Experts of a small language model.
Size: vocabulary 8192, 31.8M parameters.
Experts: 8 experts in each of 10 layers, 512 SwiGLU neurons an expert, 1 pick a token, a softmax router.
Training: a variant of SOAP for the experts, 371M tokens.
Below are experts of layer 4 (counted from 0) of a mixture-of-experts language model. Rows are named router (the router's row for the expert), down (a neuron's output weights, with its number) and show model dimensions 0-191. Each number is 200 + 20 x the weight over its row's rms, rounded and kept within 0 to 999.
Before each expert's rows: a language model's description of what the expert responds to. This comes from a sample of Wikipedia text that the model never trained on.

# expert 6
What it handles: Pieces of non-English names and scripts, such as Thai and Japanese bytes, Bh, Ka, Chi, and Ya'ğ'mur, often in tables.
router,184,218,183,197,220,189,198,199,184,204,202,176,171,208,213,203,182,205,207,209,222,251,236,210,179,216,199,205,178,179,202,223,218,137,174,193,183,175,212,173,196,215,219,215,201,199,226,207,178,185,186,182,190,243,230,239,161,222,201,197,186,230,209,185,173,214,213,213,181,218,193,192,186,199,179,183,193,179,208,181,177,189,197,191,185,179,189,205,228,190,168,182,201,180,207,195,207,213,171,180,172,212,227,203,200,218,202,209,214,189,204,170,191,215,192,178,211,172,219,206,209,184,189,220,202,205,173,224,224,210,185,206,210,205,183,201,181,226,225,236,195,190,186,234,151,224,214,159,237,206,173,193,170,201,178,197,199,168,210,196,229,220,200,193,193,229,190,186,177,195,224,160,189,161,194,195,183,197,189,264,221,216,225,243,186,177,219,194,185,206,178,198
down0,210,246,194,174,194,204,183,187,205,232,197,176,206,207,208,229,223,169,225,186,193,206,230,237,192,211,181,201,197,192,207,195,213,214,200,198,188,191,199,190,178,190,193,210,217,243,200,201,172,212,202,196,253,210,207,187,204,204,209,210,246,229,201,201,186,176,222,189,184,175,195,214,215,208,196,154,169,202,201,181,219,236,205,214,170,178,200,176,176,193,189,182,183,194,216,222,221,203,143,226,196,226,204,205,220,215,188,226,204,202,180,217,200,209,186,210,171,204,155,216,184,191,196,194,174,226,197,200,207,186,177,213,181,181,214,221,186,190,198,215,213,160,208,161,224,193,205,185,190,219,168,205,188,259,166,195,208,181,219,224,164,171,221,214,219,186,196,215,234,244,193,201,192,220,206,220,195,165,167,203,210,210,196,193,221,183,203,205,190,199,204,136
down1,173,169,183,184,217,229,220,221,192,150,236,253,197,209,198,200,184,213,230,219,198,182,209,140,199,217,186,195,174,210,182,163,188,167,176,184,194,225,206,194,225,191,194,165,232,198,176,215,214,197,199,190,223,159,193,207,184,189,196,189,179,211,175,171,184,208,213,221,205,168,219,188,204,212,234,217,224,206,188,240,205,199,208,210,204,208,243,199,192,226,212,236,197,202,197,188,201,197,181,235,211,197,189,233,205,195,231,205,182,211,173,184,205,156,180,227,228,223,174,180,228,223,197,207,221,190,174,214,193,201,207,210,164,202,186,222,216,202,203,218,181,199,192,210,205,195,178,184,207,184,209,181,177,191,215,254,147,195,194,190,209,164,245,192,194,180,209,194,214,186,180,191,213,197,197,237,203,197,199,185,225,221,210,178,196,217,195,207,212,205,203,184
down2,190,191,186,199,176,238,202,186,193,211,257,193,220,213,211,209,162,179,194,191,219,184,175,236,222,188,223,194,215,238,187,204,209,178,201,201,206,161,179,207,177,204,204,202,220,199,237,219,226,224,165,205,208,164,186,231,185,168,180,225,177,190,206,218,200,204,170,174,223,198,175,192,191,246,196,208,168,225,197,211,202,220,204,170,178,220,201,212,204,200,225,240,211,218,205,171,196,231,220,193,194,210,209,172,182,204,175,197,215,189,209,188,207,190,146,184,189,220,166,193,225,193,206,203,202,199,191,220,222,198,194,184,221,208,196,173,210,182,218,182,195,209,209,187,211,224,181,191,182,196,176,165,241,171,205,189,230,154,209,215,191,216,224,194,195,221,178,166,200,191,186,229,173,191,190,225,173,196,201,217,199,222,210,197,211,243,232,172,207,172,233,188
down3,170,210,196,169,180,217,218,201,165,219,224,214,167,230,215,195,246,193,160,227,220,189,221,236,209,189,211,172,207,198,194,191,235,210,204,201,213,189,198,199,187,210,207,195,199,162,169,209,234,176,203,173,159,196,248,200,162,183,194,160,201,198,166,186,205,191,183,225,212,198,204,200,182,213,215,243,182,164,209,225,191,208,200,206,208,209,230,189,185,197,202,212,148,199,215,162,200,181,241,216,220,226,193,215,202,187,211,168,222,203,185,190,185,188,210,234,202,213,190,227,200,159,192,196,194,190,213,182,197,187,224,218,218,197,202,199,179,156,162,182,170,186,192,229,206,213,203,197,193,205,186,214,210,240,228,209,197,188,199,181,201,208,174,174,226,204,171,225,208,195,224,204,217,227,176,172,205,193,179,220,177,231,218,220,212,213,201,221,189,205,225,196
down4,224,180,223,192,255,226,201,178,188,202,181,203,198,178,203,203,198,192,201,181,204,195,160,166,204,225,172,200,234,202,204,222,202,203,202,193,248,225,204,252,221,200,206,220,213,220,186,205,187,207,175,206,187,182,182,190,209,197,202,199,189,234,192,211,198,170,198,193,195,237,180,194,211,196,219,217,191,168,208,222,240,196,194,206,210,235,230,222,192,169,170,206,218,221,188,190,227,227,220,210,225,202,203,191,208,183,171,224,172,209,216,169,211,194,201,195,178,177,177,210,186,172,202,190,218,177,182,184,208,184,211,204,231,181,218,226,155,181,187,185,206,201,172,187,224,164,218,222,179,167,223,211,194,183,184,174,195,227,166,229,226,202,199,247,213,173,170,187,205,194,211,223,194,192,183,225,253,193,183,177,173,179,204,184,207,181,186,177,189,192,232,215
down5,192,198,223,154,230,204,204,191,169,200,192,185,194,190,205,146,211,209,199,179,176,190,210,172,209,201,201,240,193,228,167,209,207,200,184,208,199,215,216,164,217,183,207,180,205,194,200,228,190,199,144,232,227,214,204,228,192,223,236,206,229,195,208,167,211,197,236,187,206,204,190,213,194,232,162,207,155,185,186,179,226,203,206,205,193,157,210,202,184,199,178,178,209,166,212,196,205,217,201,209,185,220,197,171,230,211,172,195,205,212,198,149,209,219,227,195,191,208,174,221,200,216,176,206,191,195,203,213,212,200,239,232,196,167,214,223,217,209,212,183,172,200,194,197,223,214,189,211,147,186,219,188,192,199,196,207,190,174,210,186,225,238,204,217,215,165,209,224,217,167,207,189,204,211,184,235,239,175,214,178,218,201,224,241,188,207,192,172,199,200,182,203
down6,183,190,246,199,191,178,208,189,163,157,199,198,200,181,251,203,191,188,234,220,202,182,182,196,189,186,200,204,200,211,152,202,190,197,223,231,213,243,223,196,218,180,211,197,177,225,192,180,216,191,178,208,199,221,226,179,180,188,160,232,193,213,191,180,207,179,197,199,217,199,208,214,217,205,220,200,214,203,177,203,209,177,231,154,197,183,206,184,189,207,163,225,214,199,190,186,200,169,174,192,208,228,218,240,205,193,193,189,227,172,235,222,194,170,222,206,184,186,195,190,186,168,177,205,188,197,184,183,198,189,202,227,225,206,175,224,205,191,231,171,197,170,193,227,196,217,218,191,244,205,214,179,226,182,208,234,210,244,189,196,188,203,219,219,197,165,184,184,178,172,190,218,234,230,188,229,175,189,193,200,224,223,186,172,181,207,202,240,228,186,212,201
down7,181,194,207,204,224,200,219,187,179,193,189,219,226,184,224,211,189,178,227,196,197,201,186,182,174,192,183,238,176,237,216,193,198,195,198,177,215,216,137,221,231,207,207,164,184,190,196,206,193,222,179,192,194,208,164,210,206,178,224,225,233,170,189,173,202,196,205,160,179,196,236,202,208,190,188,158,222,214,195,228,195,207,210,168,199,171,204,188,183,222,222,172,193,180,229,237,183,196,201,188,204,165,171,161,200,202,207,208,194,218,197,237,250,204,210,202,228,203,199,203,176,168,181,193,201,223,179,180,204,232,188,218,195,208,196,173,218,192,200,208,216,206,228,146,178,199,156,242,196,216,205,183,213,230,198,185,217,192,214,190,229,174,212,221,223,212,211,218,217,200,233,207,220,207,191,198,203,221,208,191,220,192,181,173,224,227,161,195,206,206,185,197
down8,209,231,210,215,195,198,190,233,178,213,192,201,189,194,162,206,215,214,162,172,222,222,204,215,171,214,189,185,169,222,195,211,230,206,159,154,193,204,187,270,207,220,169,185,219,214,175,231,225,180,201,201,191,209,194,218,188,202,248,216,221,205,211,173,172,198,171,226,203,196,169,188,157,198,202,200,196,236,203,187,173,223,184,184,196,184,192,207,214,195,169,189,236,225,190,208,189,182,201,184,197,192,214,221,177,182,220,189,239,217,203,234,165,182,150,202,214,194,207,216,204,185,213,199,171,197,189,196,226,182,209,190,199,203,237,188,233,165,214,209,188,168,199,210,191,195,205,195,191,213,157,200,200,198,236,199,230,206,183,183,214,210,199,181,233,207,182,185,195,181,258,204,193,203,215,204,201,193,181,194,192,210,203,222,188,212,216,205,226,169,197,220
down9,212,168,195,200,186,224,196,216,196,183,167,174,203,185,207,201,209,193,190,186,189,171,234,204,213,232,243,201,198,193,201,223,195,193,186,207,241,200,195,190,191,217,208,226,190,205,231,181,217,192,214,198,203,212,232,207,217,180,201,205,187,172,180,179,188,199,186,173,214,203,198,205,243,164,193,214,223,192,234,195,156,207,175,233,210,203,186,215,183,191,220,215,173,224,179,179,202,208,204,190,167,205,190,190,165,194,172,203,213,245,196,201,191,187,186,198,208,196,191,202,198,207,170,172,194,195,221,178,236,193,159,208,205,203,196,239,203,195,213,224,209,218,158,212,198,201,217,205,191,211,205,196,200,157,192,235,182,204,214,246,230,230,220,200,228,194,213,225,246,196,186,215,214,161,199,136,197,229,174,192,178,218,213,167,179,227,158,172,222,214,185,200
down10,206,205,159,193,181,172,221,179,212,155,207,228,189,185,201,215,171,217,190,164,176,192,226,200,207,207,188,156,187,208,170,213,188,156,183,226,205,183,219,197,181,204,206,227,200,237,174,167,209,239,215,211,206,156,178,194,222,233,183,185,216,178,171,217,164,199,172,217,210,180,174,199,244,203,209,201,242,216,178,216,161,185,206,197,203,159,203,214,185,224,220,199,186,221,209,152,197,216,207,188,231,203,187,180,173,190,201,221,186,190,186,192,250,222,190,199,196,213,185,192,191,209,206,220,209,181,212,230,197,191,177,217,213,209,208,215,183,217,164,196,229,213,199,210,213,180,200,230,190,188,181,207,210,153,220,184,235,210,217,209,185,186,204,217,202,222,226,227,185,223,213,206,197,215,200,212,197,221,203,204,191,235,198,162,213,236,201,192,199,210,201,207
down11,214,221,180,175,199,189,181,184,202,196,186,183,178,230,213,182,207,181,186,201,169,190,227,177,191,180,184,221,266,201,234,208,229,201,214,208,178,239,191,210,196,226,182,206,208,200,198,159,184,193,197,203,214,183,216,213,208,220,190,240,174,231,186,181,159,189,184,192,216,208,180,187,199,224,174,186,174,179,177,186,194,220,193,204,197,171,200,177,207,189,195,210,212,206,188,203,208,206,202,222,188,204,208,195,192,211,190,190,228,199,211,168,216,183,201,175,195,200,222,224,171,190,181,229,201,162,234,175,221,229,199,153,178,195,225,183,205,218,209,198,199,163,202,231,207,156,217,181,207,198,215,197,217,166,238,211,208,158,194,220,223,194,210,204,193,168,225,223,228,214,209,225,201,240,178,191,212,171,232,207,228,229,212,240,191,176,217,169,190,209,192,229
down12,194,161,202,179,202,250,178,227,195,228,191,211,169,202,213,226,208,227,211,214,191,213,161,189,217,230,226,191,207,200,216,179,204,226,219,175,179,202,197,207,202,204,194,223,217,200,214,180,200,218,206,188,198,197,220,178,187,220,189,202,200,226,185,226,193,213,166,202,168,177,220,226,246,205,187,179,177,189,209,215,205,193,170,225,167,203,184,225,214,199,184,189,184,226,213,233,202,209,233,242,211,196,192,200,183,206,223,190,213,178,157,174,133,204,217,190,201,201,203,210,203,208,196,215,183,169,198,188,188,221,211,191,194,201,167,154,182,188,202,188,171,195,191,199,157,173,208,174,222,199,206,240,182,245,213,182,216,189,209,188,213,189,173,211,227,220,229,200,201,215,198,188,204,176,195,213,189,234,234,203,181,158,189,229,186,189,169,205,218,233,197,178
down13,184,210,203,193,188,238,247,194,196,210,237,198,206,214,176,170,160,187,179,211,180,183,186,187,205,201,197,181,199,196,234,167,199,174,199,217,179,233,170,190,248,194,222,217,191,218,207,185,214,213,233,255,185,222,214,184,249,178,202,197,186,193,199,197,183,197,206,208,188,190,178,192,203,227,234,224,199,215,145,192,198,194,208,216,209,216,216,206,211,194,210,202,212,193,196,208,217,213,192,197,200,202,163,201,216,215,212,211,188,215,205,198,181,193,200,190,202,205,214,166,186,205,164,198,184,196,163,192,172,212,194,221,236,197,226,246,214,202,151,213,178,181,229,199,189,206,196,190,186,170,166,243,211,199,222,212,192,171,220,213,190,173,174,217,198,203,173,175,181,161,222,205,184,188,160,181,218,188,227,214,186,219,196,221,215,210,163,218,193,235,201,224
down14,196,172,196,197,192,228,215,179,158,178,204,167,229,202,198,211,240,202,190,213,206,197,204,203,229,213,212,203,200,196,195,187,242,163,183,192,225,150,210,223,203,218,196,200,215,150,188,192,203,208,216,219,170,193,205,172,213,201,187,187,196,189,213,215,215,199,217,195,178,186,213,207,176,187,192,213,207,174,199,173,228,194,204,243,208,231,229,216,207,202,157,196,208,221,203,165,190,185,204,202,215,209,214,221,205,196,203,194,188,202,158,229,192,195,219,193,184,251,234,201,233,247,181,219,221,213,197,195,225,238,183,199,190,215,187,188,188,188,164,211,229,199,190,203,207,195,200,221,158,178,215,134,196,227,186,183,214,188,197,216,199,207,160,200,195,202,192,199,183,144,147,203,222,224,176,217,208,204,226,209,176,224,198,204,212,206,200,184,201,193,197,187
down15,211,202,210,206,166,216,195,198,216,198,219,171,220,212,197,202,220,200,180,192,210,231,216,181,154,230,202,211,204,224,209,257,219,210,215,234,213,196,214,183,216,181,204,198,195,232,238,183,231,190,209,190,162,189,168,188,218,189,220,182,188,191,178,190,191,192,219,206,262,172,201,174,184,178,198,215,197,163,204,215,241,203,193,163,228,182,180,187,210,179,183,191,213,177,197,189,217,221,212,201,159,187,170,213,198,178,188,195,229,210,209,179,214,165,207,238,247,185,196,194,211,194,212,195,232,226,179,210,195,215,193,195,199,174,179,188,194,227,207,199,214,195,224,177,188,215,171,175,201,201,186,212,206,230,173,176,205,190,186,185,190,201,182,212,245,196,230,218,184,227,218,168,194,244,204,203,178,175,184,179,180,197,186,177,212,207,189,241,203,184,175,208
down16,212,225,202,187,191,210,223,214,202,172,196,166,168,150,219,197,196,210,191,180,170,190,229,224,170,202,183,190,170,177,192,180,225,198,199,197,226,199,213,180,204,214,233,240,234,192,179,173,184,223,216,189,201,209,238,198,179,202,194,166,204,219,180,178,198,230,176,239,196,215,197,184,201,197,194,200,212,190,198,194,198,235,230,200,221,202,195,157,198,204,204,183,198,181,185,222,194,206,216,184,224,230,199,208,240,207,165,237,198,204,189,195,202,220,232,202,201,192,187,208,204,191,161,198,176,209,251,234,173,193,239,177,193,215,192,214,220,211,179,199,229,189,231,204,178,186,172,206,159,207,194,208,181,206,195,233,182,216,188,221,177,163,206,222,187,177,160,171,187,187,203,188,175,187,220,227,201,201,189,216,228,169,184,218,198,236,209,228,210,221,183,207